From a checkpoint of a small mixture-of-experts model trained on Wikipedia: 404M tokens.
Below are experts of layer 6 (counted from 0) of a mixture-of-experts language model. Rows are named router (the router's row for the expert) and show model dimensions 0-127. Each number is 128 + 24 x the weight over its row's rms, rounded and kept within 0 to 255. Numbers have three digits each.
After each expert's rows: a language model's description of what the expert responds to; "comes before" lists some tokens at least twice as common just after its tokens as in all text. This comes from a sample of Wikipedia text that the model never trained on. Tokens count by the router's weight.

# expert 51
router:152093097178140117167089171159128146127098130147126122114139160131105140161155134128138100150087165112140134108114172132133125075123089103149125121157091102105134128092107091087090128100096114135113142121107189117102139079113108119100089167125142143143130162103128110130143151136110133135140138120141118109153073166129126136085155136160117139086151139138123123146113156137116162133164
Description: Four-digit years from the 2000s, especially after between or a date, the letter S or South, and century or town.
comes before: ",", ")", " |", ".", "–20", "–"

# expert 14
router:148100094107109137103109125170148126163157174096105101113117159117124107134098130133179116107118149111124135112119143140108153102107099122144148116127064095159147108157128128163116117098082085158144120164152152129138133161151135138072084161136150149128098119080159083120164132126130145144082140133172120124158138129134102122120152148157100125092130131141131138156134093129157169121104
Description: Word-final suffix pieces completing nouns and adjectives, such as -ing, -tion, -ity, -ism, -ology, -ular, in descriptive prose.
comes before: "s", " of", ",", ".", " and", " in"

# expert 45
router:111120119176124173111092148107154134134132175111126122130141143136121109145123142133161097077131112132130170129152133174082160133168102133137140113124131110128115156118094099124091130122103116153092164121153152085147120092152085147102110148169144131185126120147132127127160121075114146150090095160127116108155108117121134174144114122164104110093109154143146158119130114137105122116136
Description: Nouns for roles and titles (leader, director, name, Award, Team), prepositions under, by, to, from, and endings like der, ce.
comes before: "s", ":", " of", "ing", "ly", "ic"

# expert 23
router:105112129154114092119102110103094134169091132155139100118162175082131092188115135147139120160137130128112094122140115145111140100088111089134140137153111121161170150142109106147104137091105107118106173186136136107113087113140094117135138148160160120181100142093139109098132096131160146167130108150175095140137111130152121132134105133167103119101139152112122121098133128134084169124142
Description: Year prefixes 19 and 18 after dates, day numbers, scores and table figures, plus some articles like the.
comes before: " |", ",", ".", ";", "00", "th"

# expert 8
router:128111110120124151093127099147130134163117162099139131126122158128133116146140145159115124150100160094158114108167186116103103111159083099136136162163112101127141128132115141116119147122129135136138152123137176134121097122153129180126097108103142148189125098084118104118144142121137158127114145138158108121163147065144099177145149139161125108099114104135139113120128114164132117135134
Description: Line breaks before headings, list items and table rows, leading table pipes, and month names starting dates like May, August.
comes before: "-", "|", "\n", " 19", "==", "The"

# expert 62
router:135115105156125168110112124115131127105135145058139140120133164124103110161146156142124144111102166091178105121105115158119148128132085102113132170112107101096137139117111119147089137112106155111097122128156131124124108085142157163107118143138139086141136118113128152143178160132138162126098082118130126137135096115113101134154142137165109147127115148144136091163096133141141161076092
Description: Function words linking to a following verb: to after verbs or adjectives, and was, had, has, would, can, who.
comes before: " the", " ", " be", " a", " been", " re"

# expert 1
router:119099096146085108125107187085121130166113144132152118093123129131109129185113166158146132158078123117157086124147155148105094138146146113168140122168085112086183107105040108084151112108171120133097142158143157162101134142136090112129109148151125133141117099129172119124166124090143084120115139106147105118136100112112100145139147127162100138107137142129099163141144134100111144126123
Description: Word-final verb endings like -ed, -ated, -ized, -ing and participles such as known, found, released, usually before by, to or in.
comes before: " by", " to", " in", " the", " as", " on"

# expert 41
router:118085121149139167154093137138099125128109147114125141092125122114122107109092168131118126176106163121177137097137151113127100094168083089155157100157097126115156133128126090142134112183106092124110111115131176140153086087130127116117143156152140098168146169088123094102192130117144157155142160139170128108134139142129144147166110131136118150098115107155104095104144160095110152126118
Description: Plural suffix s and endings like ers, ies, ations on nouns such as versions, characters, 1930s, plus plural nouns like people, women.
comes before: ",", " of", ".", " and", " in", " were"

# expert 38
router:095143097118102178130084175125137127164130167141108153155142165128141122143112126103131137154111118089148096148096133151132114096157124113156151152157078121121163129133162163091129131142095105142108130156135168148114137122156132097108105160133126146158098131134153080144148156109174169136121107134161148103122153132140105132157154121148093143109171086150161131112154149119147133154135
Description: Final pieces completing nouns, as in sess'ion', destin'y', mur'der', marri'age', abor'tion', Festiv'al', often followed by of.
comes before: " of", "s", ":", ",", ".", " in"

# expert 10
router:127098102103139168107130152134110105150129139156109146106135132125140104150124156166125130110119151126125093093127116151148122082166119092124149120126115117117140160105087095131077132117126122128116169158141180153121117112152103145113106169133157168088136152113148103138166116109116135158110144160200167126144140101134128125165131093145104130120116097147110152119119121135149165122118
Description: Nouns and noun endings naming organizations, offices and roles, such as Party, Council, Association, member, player, government, president.
comes before: " of", "s", ",", ".", " in", " ("

# expert 16
router:084140112126120138122136135115157130153095149101128092108110165122115100126126123147125089111119150119148127100134163168144122122167148107126174154128123115137167119152107159147099095123134124096113153148122159156155098084138127152116122173138152107169140117071158088118152139126149144153106104137159111119151105144105172129137146130165155111105108101130139139089149145099108099106135
Description: Common nouns like part, place, life, career, role, plus War and Sea, word-middle fragments, and line breaks before headings or lists.
comes before: "\n", ":", "==", "re", "ed", "|"

# expert 56
router:115101076143090110145085146120106123159118158104100138094119097149090111150075193162153115115130130120138142112139133144132099097178140108156157099155109138110181118136120099114129126121113135143099139115135136118125140129123107111119105151136122108161120106096109116111172138140091125159093150122143113126134104165106119135159108115179091091095125164138092152151134116105158142086133
Description: Inflectional endings and whole past-tense verbs: -ed, -ing, -s as in sav'es', inspi'red', deri'ved', plus made, took, won.
comes before: " the", " to", " by", " in", " a", " that"